Below are experts of layer 6 (counted from 0) of a mixture-of-experts language model. Rows are named router (the router's row for the expert), up (a neuron's input weights, with its number) and show model dimensions 0-159. Each number is 200 + 40 x the weight over its row's rms, rounded and kept within 0 to 999.
Before each expert's rows: "gets" lists some tokens that make up at least twice as much of what it gets as of all text. This comes from a sample of Wikipedia text that the model never trained on. Tokens count by the router's weight.

# expert 11
gets: " 2", " 3", " 1", " 0", " 4", "-"
router,152,181,197,204,241,202,211,240,215,224,200,165,145,166,218,220,153,172,201,252,219,203,200,277,100,173,146,285,245,188,231,144,201,198,218,226,186,192,307,142,239,85,190,175,172,159,166,249,263,195,239,239,162,170,193,258,185,213,196,165,183,287,163,154,213,197,173,181,176,225,166,281,159,210,194,188,212,230,85,232,224,159,156,228,203,231,228,232,177,140,169,223,207,211,193,210,258,200,158,201,218,182,268,226,192,204,230,235,147,181,251,248,201,180,240,166,209,181,295,271,254,210,182,210,225,168,207,270,234,217,201,189,176,192,202,143,252,175,133,242,183,255,173,179,152,215,260,144,258,219,235,271,210,160,193,218,210,180,285,159
up0,242,184,182,222,152,184,103,181,165,215,227,208,224,186,257,198,181,149,187,216,217,207,159,236,236,168,185,134,163,231,209,210,95,189,158,203,236,164,220,234,231,213,197,254,207,276,181,157,180,216,160,296,208,194,268,175,200,248,212,162,215,271,163,156,160,150,199,177,188,205,173,169,179,180,211,192,191,192,202,226,257,271,147,248,264,229,106,162,201,140,216,219,196,92,227,102,191,215,247,209,186,180,198,128,214,208,220,115,252,173,151,210,245,162,218,212,221,273,260,163,282,124,200,173,165,262,189,204,211,231,252,149,234,120,179,213,158,201,215,202,143,195,220,244,238,222,149,177,196,168,174,161,191,222,249,136,222,247,174,179
up1,167,167,135,232,227,194,182,203,217,144,181,186,194,178,214,187,295,141,180,211,236,239,133,250,242,209,222,209,204,222,210,225,221,259,109,247,197,205,203,223,207,283,247,172,178,298,233,212,217,181,171,203,210,174,144,175,215,144,140,135,188,234,212,191,182,143,217,193,200,192,123,167,306,183,224,158,236,205,194,249,224,187,240,127,202,274,234,186,206,227,227,126,211,192,264,210,164,198,258,147,72,228,186,229,166,263,226,185,240,146,226,190,184,260,201,196,229,183,255,137,274,222,225,216,171,223,239,165,134,199,144,253,304,176,161,220,202,190,191,161,185,192,178,173,176,268,190,186,194,214,229,209,251,170,173,209,267,244,164,227
up2,231,163,211,174,203,223,178,181,169,130,194,173,123,193,230,204,94,243,174,143,228,257,199,169,243,162,191,177,148,162,187,235,191,257,248,148,198,244,138,220,191,171,91,237,238,206,276,234,185,141,166,204,165,218,177,233,220,190,246,190,235,274,188,165,205,181,97,216,208,191,274,185,195,198,208,182,148,208,181,223,202,211,194,132,194,167,157,182,140,212,167,166,228,156,171,178,210,147,207,207,145,156,205,272,292,227,149,277,266,163,191,236,242,159,217,239,128,241,176,208,220,230,218,275,151,201,256,172,205,206,192,140,170,230,226,142,197,239,203,154,161,188,218,158,143,152,186,118,172,190,212,207,214,160,176,154,199,106,247,165
up3,186,209,208,203,273,184,189,150,133,238,248,178,187,163,162,209,152,289,224,189,234,163,251,137,170,226,204,178,247,105,185,222,160,242,184,127,256,126,232,252,179,204,166,246,200,140,202,220,212,167,171,212,237,206,188,211,123,206,286,234,264,227,282,177,226,153,188,264,142,197,219,143,171,203,224,168,216,220,223,198,184,157,268,152,254,189,191,239,165,174,163,235,163,147,191,209,196,188,216,161,139,194,185,196,217,186,237,245,131,225,152,221,226,174,212,238,190,194,184,138,232,201,148,147,233,225,175,197,269,199,190,231,134,160,284,181,140,91,232,187,229,155,225,192,163,236,273,198,182,195,132,202,220,223,117,157,149,160,227,224
up4,216,226,173,236,217,190,177,200,215,176,239,236,249,289,237,161,205,234,269,178,184,109,221,239,195,146,158,155,170,213,207,272,155,136,199,167,135,188,260,270,161,192,130,280,236,182,186,169,228,169,177,158,146,176,200,221,209,202,173,240,288,155,232,232,189,237,162,198,155,198,176,185,162,188,211,204,181,162,178,184,235,149,228,157,198,163,248,228,214,177,217,204,147,184,180,210,230,145,225,133,168,202,281,211,170,183,188,126,168,176,220,269,251,164,142,136,233,122,147,220,173,177,262,226,208,144,183,141,185,142,178,182,199,234,127,186,181,153,208,149,197,164,220,242,122,122,140,136,152,180,153,191,300,202,195,168,198,212,218,176
up5,280,261,194,198,210,219,161,146,155,186,191,145,210,193,263,219,225,205,178,179,143,176,169,239,126,233,218,174,165,173,202,223,176,179,162,169,181,163,259,254,176,182,143,116,262,256,176,182,105,166,185,223,204,175,237,152,116,243,211,205,208,145,185,226,195,168,274,202,211,155,258,221,155,179,169,216,198,175,138,213,190,144,223,106,235,147,191,218,193,266,309,170,218,167,185,224,164,174,177,209,193,197,181,190,182,215,243,135,183,245,191,299,225,205,235,204,233,142,226,215,218,159,210,118,181,246,182,167,165,196,218,275,180,189,175,147,260,228,221,255,165,152,233,222,204,192,247,193,198,228,251,187,243,296,187,229,239,237,105,232
up6,211,173,192,175,149,203,124,143,221,195,218,96,184,291,164,253,283,173,168,189,230,137,163,236,173,200,231,196,214,220,149,179,174,207,243,149,203,206,186,274,230,139,213,288,211,187,166,173,141,210,156,216,179,267,244,162,242,156,221,222,179,182,234,211,181,226,198,225,204,233,172,166,193,193,139,170,158,261,178,172,176,214,155,258,219,254,139,208,159,289,191,279,189,205,260,229,198,198,194,241,210,231,244,126,220,288,258,260,197,224,202,231,188,207,161,280,198,197,186,192,269,194,266,251,194,180,217,239,192,148,108,191,236,171,194,220,184,150,135,158,239,257,188,225,187,201,185,200,142,161,269,172,127,206,187,171,163,155,238,162
up7,101,199,182,216,185,190,159,186,124,154,199,250,163,218,244,156,196,258,256,255,168,194,280,192,229,235,176,197,133,240,111,211,261,216,202,181,181,172,200,215,150,250,196,175,210,186,220,152,215,223,163,242,149,172,175,213,205,217,147,186,267,161,230,269,211,166,199,229,202,107,206,168,189,102,189,247,262,167,304,204,177,183,235,200,191,238,196,180,257,126,244,201,166,240,199,188,180,232,178,208,212,195,269,245,96,182,228,172,196,246,189,210,249,144,113,238,142,217,105,210,162,239,214,189,260,202,167,167,211,169,210,201,217,268,209,227,190,274,152,246,180,217,191,228,203,270,229,200,145,190,193,218,276,223,233,172,175,170,185,170
up8,185,197,253,189,218,169,272,237,203,224,214,168,280,198,167,154,164,207,233,255,203,214,259,219,183,258,212,138,164,192,139,228,198,173,201,284,198,129,202,207,131,157,236,269,212,221,174,137,169,194,202,179,213,199,220,204,213,199,179,125,194,195,162,236,139,169,170,151,164,184,146,260,179,202,218,179,225,138,241,169,159,196,187,143,241,207,221,143,191,246,292,220,176,119,199,213,148,170,232,194,208,289,231,214,186,233,249,168,160,130,197,218,245,199,101,252,175,208,203,187,270,178,199,177,284,196,239,212,180,158,230,152,197,145,136,201,200,290,207,186,231,172,266,232,266,253,169,213,194,282,155,153,253,146,160,263,232,219,185,191
up9,175,295,209,263,161,181,213,231,207,199,258,210,289,216,165,194,277,157,247,206,154,196,238,170,231,272,196,210,223,235,259,245,214,209,204,247,124,249,220,176,174,199,253,124,223,181,182,277,141,259,253,157,209,222,167,138,184,129,156,190,174,241,135,187,177,156,192,269,238,210,144,235,121,216,179,195,254,225,204,257,159,183,266,137,253,271,148,188,182,215,256,240,217,179,191,154,258,220,189,214,162,234,192,147,176,128,222,198,215,200,196,150,193,177,174,237,156,159,183,186,138,132,132,240,273,163,186,217,273,265,183,210,186,176,217,212,295,196,146,215,223,211,194,201,197,206,211,215,196,191,123,171,164,234,229,185,193,222,178,213
up10,199,123,260,184,217,217,251,175,172,257,215,241,226,177,158,194,247,244,179,203,164,174,178,213,280,206,227,189,246,195,233,239,242,163,204,169,148,157,211,210,165,178,222,171,160,234,227,225,258,213,231,206,88,279,124,195,119,214,218,164,163,119,189,197,250,224,196,195,167,195,249,164,236,287,212,281,83,163,201,163,191,187,185,200,239,243,203,200,179,124,205,248,179,212,209,228,161,215,215,162,245,205,178,189,154,218,139,234,148,211,230,258,232,235,203,170,134,227,197,147,94,269,245,213,232,193,184,223,264,194,173,192,226,165,171,156,202,256,157,242,159,194,203,176,173,185,210,248,153,253,203,234,156,166,257,238,204,115,248,244
up11,264,206,141,135,211,151,245,159,242,156,288,201,231,218,233,215,233,228,217,171,295,182,164,169,95,123,209,138,180,216,218,198,270,342,163,156,191,165,194,215,200,228,229,195,207,141,176,193,190,184,290,226,187,190,182,154,154,187,254,198,239,248,229,233,224,184,177,204,195,175,239,231,225,139,226,206,246,182,206,155,239,253,270,181,174,172,166,147,180,229,184,184,142,195,217,131,180,184,198,269,185,252,220,213,273,235,241,273,235,187,187,204,158,228,185,251,183,159,205,166,196,188,192,262,182,255,207,175,211,158,157,211,188,143,240,121,202,239,253,265,186,158,170,186,197,171,174,242,221,257,207,243,180,178,115,189,221,221,259,224
up12,206,169,166,263,124,223,221,261,183,265,173,205,191,185,230,127,229,224,211,137,224,212,153,137,119,163,185,284,224,222,192,160,164,203,157,159,240,172,158,237,173,166,188,131,168,211,190,197,188,255,131,107,189,165,249,172,136,228,215,198,224,227,227,233,213,165,217,182,306,213,186,219,187,172,236,156,168,142,220,159,170,198,187,214,196,157,244,195,169,197,135,202,200,263,257,195,223,277,216,174,171,213,200,169,227,123,184,244,206,217,181,134,194,213,190,180,220,175,219,193,285,193,167,284,230,215,191,294,182,133,150,239,226,168,208,207,197,110,206,270,225,169,170,267,187,154,181,143,193,219,139,251,220,210,146,238,199,202,286,224
up13,235,203,226,257,152,160,206,251,200,144,240,249,172,153,172,245,195,206,166,170,259,255,229,183,223,238,188,228,111,256,176,231,185,157,215,83,198,183,195,186,198,146,259,203,143,151,176,199,147,236,271,233,211,196,297,211,211,234,184,256,255,183,216,255,179,281,199,198,141,179,191,224,246,178,197,244,232,281,230,210,171,184,197,211,251,236,274,269,222,188,196,180,214,176,157,211,241,135,151,257,234,137,210,146,195,183,205,205,187,200,156,177,199,196,219,297,225,309,236,239,141,205,147,186,84,182,229,137,184,205,154,164,154,230,222,224,210,158,207,216,166,190,150,227,165,170,230,189,205,225,152,206,243,198,264,219,160,212,185,224
up14,154,219,195,228,180,191,138,180,206,131,218,166,213,168,213,197,226,203,177,188,248,155,179,231,247,136,196,159,225,168,243,122,157,181,213,239,196,238,186,220,217,203,146,177,268,253,179,178,225,171,158,233,212,255,229,238,218,215,188,227,132,221,158,254,199,153,143,205,139,222,168,158,149,169,182,174,174,226,230,247,221,214,115,237,280,239,149,197,186,247,227,226,292,162,280,183,192,243,278,219,236,186,280,259,186,248,229,215,230,218,117,254,244,222,165,198,234,196,216,219,290,192,228,241,152,195,200,161,230,178,197,141,259,194,205,226,202,187,177,118,244,267,206,167,195,194,136,186,131,153,188,58,177,162,207,243,200,202,229,188
up15,182,182,197,170,231,214,270,152,239,191,216,203,232,223,190,144,200,202,232,131,174,211,156,181,155,204,152,212,187,197,168,272,219,190,251,188,143,261,200,173,166,203,149,183,181,142,127,155,161,217,200,282,140,247,250,148,149,141,174,232,206,148,224,222,228,148,228,210,191,152,200,221,251,173,214,143,225,167,235,172,250,243,169,221,157,105,131,193,316,170,146,240,170,241,196,129,217,210,239,167,195,231,184,225,218,151,194,199,235,224,211,204,210,169,210,181,195,240,233,240,209,226,157,212,236,246,228,207,202,260,166,144,181,185,175,209,194,83,167,134,269,183,176,163,163,244,204,218,200,253,159,144,206,250,167,293,135,221,95,183
up16,229,203,153,131,208,164,124,219,221,196,295,225,159,251,214,193,288,199,234,185,196,208,154,191,239,198,198,165,262,217,247,174,268,243,218,205,180,182,146,193,225,198,234,221,146,208,168,186,179,248,141,190,209,193,214,114,252,150,228,194,236,237,187,163,232,283,170,155,96,221,121,269,194,180,300,214,208,233,264,254,273,258,221,218,222,239,189,185,248,227,195,191,149,163,168,181,228,226,260,123,255,181,235,209,201,228,241,203,233,171,240,237,186,285,192,253,133,167,195,182,223,157,218,202,168,232,189,168,181,254,169,187,207,228,283,177,241,140,218,231,200,189,265,211,157,223,165,242,222,219,162,193,247,130,184,231,176,128,201,166
up17,194,285,215,234,166,206,149,188,202,250,204,169,198,212,246,199,191,221,210,106,155,107,239,181,211,212,173,234,215,229,234,214,321,103,216,229,235,202,174,207,202,255,222,157,159,232,178,257,123,143,259,260,201,245,248,180,204,166,147,273,253,174,183,242,135,189,200,188,111,154,205,292,232,198,230,202,213,262,207,245,231,141,164,242,203,245,160,140,141,215,191,141,183,192,170,277,229,205,190,137,215,218,233,176,154,178,234,283,182,223,199,203,140,200,212,187,163,224,246,143,259,238,207,183,247,186,188,129,211,228,193,203,221,188,197,249,213,167,128,197,194,164,235,138,197,200,178,196,199,227,213,187,183,231,207,201,225,129,128,148
up18,132,184,178,249,170,174,223,170,195,228,158,175,155,199,181,200,192,202,267,224,237,168,158,225,241,171,333,216,241,201,279,169,193,190,221,195,247,176,217,192,170,189,195,166,146,160,184,201,175,138,221,215,186,202,191,197,237,126,230,155,152,183,196,191,202,155,231,233,141,224,195,268,259,91,195,211,234,147,185,177,276,184,146,193,236,136,178,235,235,232,179,231,232,198,278,262,229,236,205,188,215,230,206,192,104,232,220,152,199,181,199,244,174,225,154,197,180,115,160,195,222,191,209,220,167,222,227,238,173,217,206,162,202,247,135,142,219,236,285,225,158,187,274,179,253,320,135,120,188,217,244,270,237,212,161,173,228,247,180,211
up19,208,242,241,223,199,151,151,238,209,238,184,199,217,193,205,198,190,216,208,174,237,213,214,132,226,229,256,201,197,180,231,144,176,180,166,236,236,265,162,192,219,169,181,130,178,156,181,242,169,267,185,278,235,226,287,292,179,198,153,143,126,275,131,212,201,245,227,155,151,243,193,178,227,201,253,188,209,235,223,187,205,221,221,260,162,183,172,171,236,271,170,186,185,184,175,178,177,214,127,254,143,284,182,231,211,227,217,300,188,143,191,176,244,248,228,184,288,162,294,221,142,257,189,224,191,173,222,256,153,215,240,213,180,135,268,204,186,235,230,214,212,242,302,175,223,200,214,196,183,253,201,185,157,219,159,187,294,251,239,188
up20,202,258,191,255,210,172,217,195,169,274,182,196,203,137,198,216,130,172,224,227,273,182,137,198,262,192,177,227,195,162,193,158,185,209,191,229,205,138,270,217,215,127,183,199,171,247,185,228,105,195,217,249,192,243,191,164,195,155,226,173,186,237,152,150,241,134,206,231,167,186,191,220,175,209,199,223,142,197,211,228,226,223,164,192,261,167,207,129,180,211,154,166,190,190,250,237,254,194,151,187,77,167,194,141,239,245,219,147,220,212,211,169,168,264,267,162,208,212,226,207,228,213,82,180,143,233,108,193,208,269,118,189,221,132,223,218,231,221,182,218,165,198,262,148,116,250,188,200,182,213,237,187,202,109,183,160,136,194,272,221
up21,173,222,218,176,225,174,241,176,176,200,95,196,214,136,216,211,229,200,182,172,170,189,254,241,192,268,226,161,186,189,197,216,196,259,173,187,196,248,220,203,244,218,177,171,172,182,227,168,213,198,218,198,201,159,178,207,154,110,174,204,210,197,294,197,191,190,147,202,165,145,159,134,106,256,142,163,194,223,212,228,205,234,205,199,147,166,273,263,140,168,199,196,159,260,176,205,150,118,204,207,203,199,197,229,174,185,223,135,72,176,163,176,266,264,164,181,206,213,196,236,194,158,215,240,178,230,146,153,203,204,134,209,193,224,187,170,283,246,102,138,220,116,277,280,110,146,189,162,202,193,187,223,175,193,225,235,149,219,190,145
up22,180,186,205,197,213,161,127,238,252,210,154,176,94,192,155,240,195,186,246,206,235,275,176,198,98,164,190,177,217,191,214,235,224,230,241,285,141,212,198,200,240,285,260,220,187,134,206,127,230,207,183,179,244,251,214,176,125,167,202,219,212,209,233,160,200,220,189,147,264,175,173,179,158,146,178,257,207,202,255,249,211,276,200,214,204,193,208,249,189,252,186,257,189,209,147,207,179,272,198,244,160,220,237,250,176,169,162,245,212,275,256,172,208,96,206,204,211,192,194,267,181,164,255,173,134,154,192,217,263,179,140,172,258,220,295,262,157,194,251,148,210,222,155,223,225,221,201,190,190,166,198,206,166,181,192,121,241,154,158,224
up23,238,256,183,187,226,158,284,224,144,165,180,218,116,168,198,219,177,129,246,206,261,191,228,215,207,179,215,201,147,244,204,260,163,202,272,188,218,176,168,189,168,202,221,218,206,240,154,181,196,176,175,227,260,270,188,207,246,213,176,249,162,174,224,168,249,209,199,280,174,144,159,202,163,200,233,264,263,243,178,189,208,173,223,229,185,120,155,184,137,163,127,137,201,184,315,134,205,257,151,249,190,208,171,207,301,265,183,236,213,239,255,198,224,204,191,194,186,231,212,224,248,230,181,260,133,192,183,196,202,221,163,215,224,203,219,188,228,239,213,149,135,261,223,226,216,134,198,205,189,208,228,143,253,244,329,179,190,206,280,242
up24,156,217,164,213,197,174,101,184,148,229,177,199,164,244,196,197,220,195,168,168,260,234,242,173,260,189,248,220,248,178,221,149,167,245,179,125,214,211,148,219,228,191,242,173,144,240,204,177,195,233,160,274,192,164,164,259,192,223,213,244,189,223,86,177,197,249,219,347,200,180,242,241,210,228,142,218,253,174,205,248,157,177,236,230,238,201,212,224,197,172,188,220,203,117,197,178,166,207,203,175,157,195,139,204,184,149,199,240,161,202,156,228,212,214,289,141,206,226,238,94,146,122,169,131,245,204,186,234,133,183,216,198,220,213,105,199,212,149,161,234,135,149,191,185,212,199,221,209,188,258,214,244,222,213,184,214,164,178,147,115
up25,214,241,220,197,198,211,192,206,186,202,199,185,195,193,209,149,213,225,214,147,195,266,153,193,239,143,196,240,189,192,125,219,210,122,157,267,212,181,203,246,225,162,136,148,308,251,165,222,186,198,222,270,153,175,189,255,181,159,135,215,165,215,101,193,217,163,230,279,205,174,190,203,207,185,230,205,249,209,211,216,195,226,215,183,197,257,202,173,208,108,175,259,183,271,204,135,187,219,215,128,172,219,162,170,130,245,198,182,221,212,210,241,136,176,180,104,220,233,237,158,216,233,134,177,178,161,156,203,299,197,221,273,252,239,254,243,167,181,171,196,171,169,192,164,177,213,204,60,207,280,171,220,252,160,209,218,203,128,194,229
up26,185,272,162,187,158,223,120,185,192,218,151,83,272,212,231,208,144,211,178,207,212,234,277,208,225,225,173,142,141,164,193,178,205,192,199,248,155,264,198,167,116,152,214,152,189,183,199,205,234,225,202,192,231,138,179,120,203,216,221,221,196,215,248,242,212,167,146,195,192,260,196,127,182,170,153,163,225,167,212,134,189,155,130,162,232,169,236,182,146,191,218,226,227,172,193,103,225,193,152,177,193,246,184,191,147,292,176,118,206,290,229,192,182,180,213,248,241,241,189,172,186,242,253,189,237,197,260,189,188,228,301,201,213,168,193,198,197,269,205,204,157,154,202,272,232,232,218,169,245,119,231,130,204,191,189,193,246,190,249,146
up27,220,195,191,235,203,204,283,224,222,165,144,224,249,229,202,188,264,188,175,198,201,246,157,193,258,167,223,129,225,189,220,175,147,81,202,172,177,215,204,196,226,133,210,143,163,134,211,158,170,157,188,235,148,154,176,197,186,158,198,257,173,156,287,111,155,217,243,167,204,212,203,182,187,232,247,232,216,230,169,165,158,162,249,179,169,101,235,305,179,157,211,181,163,174,215,184,182,219,198,214,149,241,234,227,213,271,160,200,179,160,176,180,257,208,194,146,243,184,220,138,213,205,168,222,241,174,186,219,148,249,100,206,149,199,213,211,156,217,188,123,228,237,282,138,212,124,197,202,245,265,268,228,213,220,221,183,269,192,264,172
up28,169,223,218,146,214,145,187,281,233,221,210,235,232,285,147,235,255,216,188,136,219,203,218,237,270,210,250,202,206,248,169,195,209,250,109,174,216,190,206,237,207,159,201,201,201,195,192,173,232,196,256,248,251,188,234,138,342,175,198,221,150,211,203,247,180,235,175,228,106,136,235,152,212,222,190,157,192,135,175,240,252,139,243,273,194,186,285,221,159,252,246,198,193,169,157,200,259,217,225,190,256,190,210,136,197,184,185,287,169,212,253,174,187,269,210,241,257,173,110,194,201,225,249,239,155,223,188,126,135,232,177,149,206,221,158,157,248,188,178,223,210,149,199,255,205,174,211,217,221,172,156,236,215,187,173,166,266,221,199,193
up29,204,248,249,268,193,186,232,159,212,205,195,178,182,245,220,251,221,166,211,214,191,237,265,160,124,178,241,219,244,131,177,217,184,207,152,178,202,223,215,250,254,238,238,178,205,212,261,219,187,149,279,194,232,300,152,247,203,139,156,129,240,157,274,251,222,182,210,148,133,248,182,140,186,178,195,157,271,206,290,172,181,169,209,232,169,210,225,223,143,252,229,255,207,236,195,192,271,276,186,156,212,203,180,149,157,279,274,192,211,306,193,196,208,271,142,247,203,201,187,166,253,215,224,225,218,160,187,151,215,256,199,186,190,107,179,239,205,197,137,227,147,187,241,184,202,178,192,134,176,214,203,202,168,202,226,219,173,239,175,125
up30,197,122,219,194,194,218,218,203,172,159,158,135,230,196,165,209,217,189,228,228,173,193,223,250,164,165,249,287,166,213,188,180,187,202,226,265,208,215,147,153,206,217,173,279,194,202,173,187,155,242,215,219,204,165,177,205,225,105,208,206,245,96,191,191,175,200,226,169,226,193,237,162,241,135,247,187,165,78,251,197,129,192,229,233,156,229,165,165,222,218,96,235,191,174,162,212,267,187,92,209,174,226,210,144,147,265,211,204,210,196,174,170,208,188,175,193,171,123,154,219,172,212,240,220,215,200,214,209,187,241,189,199,230,185,185,242,197,156,229,186,237,172,178,151,264,248,208,176,297,191,223,140,186,300,174,135,285,194,140,283
up31,163,200,177,205,254,119,201,175,221,176,218,156,200,299,220,269,157,220,203,156,226,181,191,258,184,197,280,242,215,203,175,174,234,155,243,190,126,236,245,241,237,198,180,126,165,202,250,221,165,158,248,146,182,208,217,270,188,175,191,207,166,306,202,169,218,264,276,183,249,189,240,136,109,209,166,236,159,253,241,214,262,185,160,244,201,178,161,253,216,234,236,183,262,191,177,197,172,177,196,224,228,223,234,186,268,220,210,164,270,228,127,211,250,126,237,193,207,203,188,178,199,191,144,176,159,168,178,228,232,170,158,197,121,233,227,116,200,223,130,263,244,153,252,153,157,218,184,152,216,199,252,160,224,212,217,135,152,165,205,224
up32,202,238,259,218,178,176,186,169,157,129,173,252,273,229,157,187,215,52,221,168,201,172,193,230,206,160,161,151,178,229,227,226,224,183,276,221,242,123,232,222,192,174,139,122,171,187,187,253,173,217,215,152,230,229,255,294,226,201,176,225,211,283,227,183,188,200,174,219,159,264,204,234,218,265,201,170,218,301,284,218,184,127,205,221,207,226,252,179,288,199,279,251,185,230,188,201,169,200,199,241,207,169,228,185,254,179,171,150,193,190,213,197,268,203,230,255,204,270,258,229,256,135,162,207,225,172,192,224,215,136,179,248,184,188,223,165,203,187,211,168,191,173,231,254,172,218,220,204,166,154,204,190,253,244,113,273,234,205,212,191
up33,178,171,162,225,190,188,237,232,196,208,212,179,255,131,222,212,147,174,173,141,247,250,260,218,231,239,263,194,174,198,196,229,220,279,169,222,188,131,169,205,214,224,107,141,241,226,225,220,208,216,139,168,212,216,284,236,181,139,228,167,193,227,195,186,184,248,186,185,238,176,222,223,263,249,221,169,293,189,171,248,143,229,232,297,220,156,240,234,215,220,179,108,135,160,179,243,176,220,215,211,186,243,171,139,257,189,183,199,241,257,192,201,167,154,216,237,220,231,224,187,129,167,246,237,186,242,196,153,293,154,236,277,138,212,210,138,263,191,251,220,163,135,207,199,194,204,239,266,191,206,188,191,148,182,187,210,173,301,142,146
up34,121,207,233,206,149,191,181,163,192,165,203,192,187,64,200,184,194,189,173,171,192,213,221,173,246,222,225,208,142,197,229,256,208,175,188,219,151,287,189,230,144,257,234,277,225,224,185,251,204,211,187,259,246,115,181,204,241,147,205,144,144,190,200,231,242,181,169,162,153,160,136,215,250,191,242,228,163,195,202,176,128,205,171,133,154,243,220,199,190,216,208,240,117,199,235,162,216,198,200,117,145,213,246,180,127,255,205,275,234,147,181,209,174,233,161,245,197,188,182,136,163,234,169,193,258,121,176,124,181,192,202,224,189,189,176,206,224,144,205,192,246,241,202,261,225,176,203,281,196,169,189,222,127,214,256,164,124,195,101,201
up35,167,109,145,197,219,235,243,206,261,190,160,148,206,154,169,162,217,199,181,239,204,289,168,203,273,214,214,227,233,212,227,213,213,218,158,209,137,167,167,193,224,215,281,182,161,139,148,185,155,143,204,176,207,292,241,213,232,199,225,240,254,129,191,120,184,190,234,156,286,219,208,197,237,229,230,169,162,182,170,169,255,175,228,192,202,211,272,201,116,196,257,210,271,228,183,236,220,156,133,200,184,292,126,166,180,203,202,282,264,221,126,189,205,135,196,273,180,241,158,256,238,199,226,222,190,223,157,229,90,167,164,187,199,270,186,199,143,225,160,216,206,199,176,214,216,176,210,222,165,186,192,196,213,156,274,137,200,189,206,202
up36,215,204,222,205,179,141,214,129,204,169,191,240,225,251,191,130,223,130,177,134,174,173,184,201,142,247,206,179,203,190,161,166,209,147,193,248,214,207,192,172,206,204,216,165,180,181,210,172,258,181,158,195,191,223,190,221,173,142,276,152,140,152,228,142,153,199,294,124,286,231,188,161,140,203,192,246,116,178,218,133,260,167,223,156,161,190,231,256,176,235,178,153,219,137,199,142,140,274,168,290,168,155,155,221,229,202,176,281,179,199,191,170,193,201,222,220,185,174,233,236,238,162,204,210,251,165,152,164,276,168,137,214,203,220,165,150,219,192,201,118,191,172,220,183,173,268,168,127,179,185,179,159,182,193,70,222,213,211,174,239
up37,196,191,151,199,265,262,224,161,185,191,251,199,189,208,178,202,104,209,267,178,187,220,270,236,217,233,166,199,167,186,151,153,221,187,195,212,180,229,177,170,287,263,154,225,215,141,198,177,184,197,227,179,229,282,257,251,179,180,262,201,201,210,207,245,184,231,145,200,201,173,232,232,228,189,208,97,130,200,190,204,208,262,201,280,270,140,200,164,196,224,251,215,255,164,204,226,194,190,151,191,184,231,222,142,278,141,199,151,261,178,208,228,183,215,186,190,203,215,119,190,199,210,152,218,213,224,138,221,205,216,191,170,128,254,294,245,216,144,227,58,238,235,227,151,141,226,183,232,237,201,233,197,124,148,133,210,239,215,226,190
up38,126,243,176,185,171,199,217,217,219,217,189,242,193,198,191,273,188,243,173,198,253,176,249,159,157,175,186,175,223,138,215,156,278,189,208,272,143,170,207,202,254,247,180,122,188,121,260,279,144,195,277,156,178,167,208,197,187,167,192,159,246,262,211,218,230,196,179,182,127,119,121,233,157,221,227,235,132,270,237,165,258,236,173,226,202,188,260,201,229,203,259,243,223,289,205,241,219,165,228,177,182,205,261,254,157,183,227,212,153,233,268,173,219,248,183,190,241,216,156,175,173,259,173,168,213,209,195,210,272,194,133,247,179,260,203,186,194,256,108,186,194,147,183,216,176,141,189,163,223,219,151,260,212,164,220,155,172,151,237,235
up39,202,162,223,217,262,148,280,217,209,180,185,204,183,156,182,188,216,206,188,227,163,199,207,252,131,143,262,270,231,203,190,210,217,194,201,173,171,259,202,252,214,173,224,176,288,278,256,218,133,242,182,189,188,89,202,212,234,234,187,261,256,292,149,188,274,174,197,249,156,271,185,137,144,161,199,203,150,241,206,190,181,131,199,136,153,154,187,150,228,155,214,202,212,228,231,204,250,173,197,172,201,198,163,179,204,219,229,214,225,197,208,247,219,200,161,228,180,186,242,240,169,239,127,135,292,190,158,185,91,205,200,174,295,199,173,242,174,166,168,172,214,183,138,200,195,233,163,147,177,229,212,241,180,166,163,248,162,124,227,136
up40,243,209,161,212,234,140,194,174,274,257,201,251,205,126,203,260,237,273,236,190,206,189,145,153,110,128,249,201,216,196,220,122,240,209,170,226,218,210,153,219,273,179,222,229,195,256,195,186,182,263,188,172,250,227,198,253,179,149,194,197,191,179,227,180,162,190,172,140,136,146,194,254,235,159,131,234,253,133,172,202,213,204,229,224,194,217,215,162,179,291,200,214,233,241,257,161,211,227,245,263,274,277,217,152,224,215,219,263,222,243,211,251,228,206,203,232,170,148,189,218,189,159,237,181,225,195,235,214,185,145,248,201,259,261,138,169,176,182,246,221,266,180,196,204,211,160,202,186,189,255,210,167,323,127,145,219,278,208,199,176
up41,238,218,202,188,195,218,213,181,230,240,192,222,231,159,175,197,297,263,133,132,259,205,221,175,177,129,149,223,225,191,221,160,231,183,178,223,174,209,264,250,214,198,212,187,172,238,263,170,240,138,168,231,256,179,197,268,169,145,224,237,204,152,236,170,169,273,179,217,117,98,217,181,237,188,186,174,163,205,221,281,180,147,171,210,220,155,214,187,161,213,208,187,225,210,287,255,194,244,229,183,216,218,203,206,202,159,99,201,220,192,191,207,135,268,183,182,149,167,215,184,100,183,210,145,215,248,235,203,280,239,240,228,133,263,196,243,160,202,221,262,177,145,270,262,213,196,191,138,188,147,233,142,245,189,192,234,125,180,212,247
up42,172,183,250,183,176,179,183,241,177,270,123,268,225,103,205,246,232,206,200,213,154,251,193,222,264,236,231,152,151,230,224,211,174,190,172,233,231,166,271,181,222,171,213,229,187,252,156,229,171,215,128,166,255,224,181,202,209,181,232,151,174,259,211,196,201,196,246,239,111,143,174,255,232,147,202,278,267,227,228,153,295,159,151,218,215,227,207,216,169,211,220,212,158,203,179,223,149,177,204,153,160,211,237,208,191,190,120,235,155,230,204,128,168,237,203,98,230,191,190,230,143,191,270,184,178,202,238,206,249,203,236,203,220,230,173,232,213,236,231,111,41,176,186,212,217,179,181,155,205,216,218,179,138,126,209,218,176,201,207,236
up43,288,169,244,215,192,171,231,258,189,282,200,268,217,178,141,211,212,96,182,137,134,250,228,209,188,226,153,189,226,210,216,199,159,226,137,146,175,158,214,148,201,188,246,206,178,175,223,220,190,226,249,223,185,191,222,214,228,120,192,238,323,234,231,183,193,168,189,155,165,214,274,233,262,234,260,155,221,302,211,195,189,211,260,246,155,283,220,222,137,206,175,88,199,203,170,260,198,223,194,211,180,195,234,152,195,181,169,186,107,261,221,183,231,175,215,156,202,264,204,215,194,191,253,204,220,170,198,198,233,176,164,173,254,209,136,228,248,178,170,166,140,174,213,240,199,205,199,204,212,169,260,199,168,192,208,216,126,103,183,227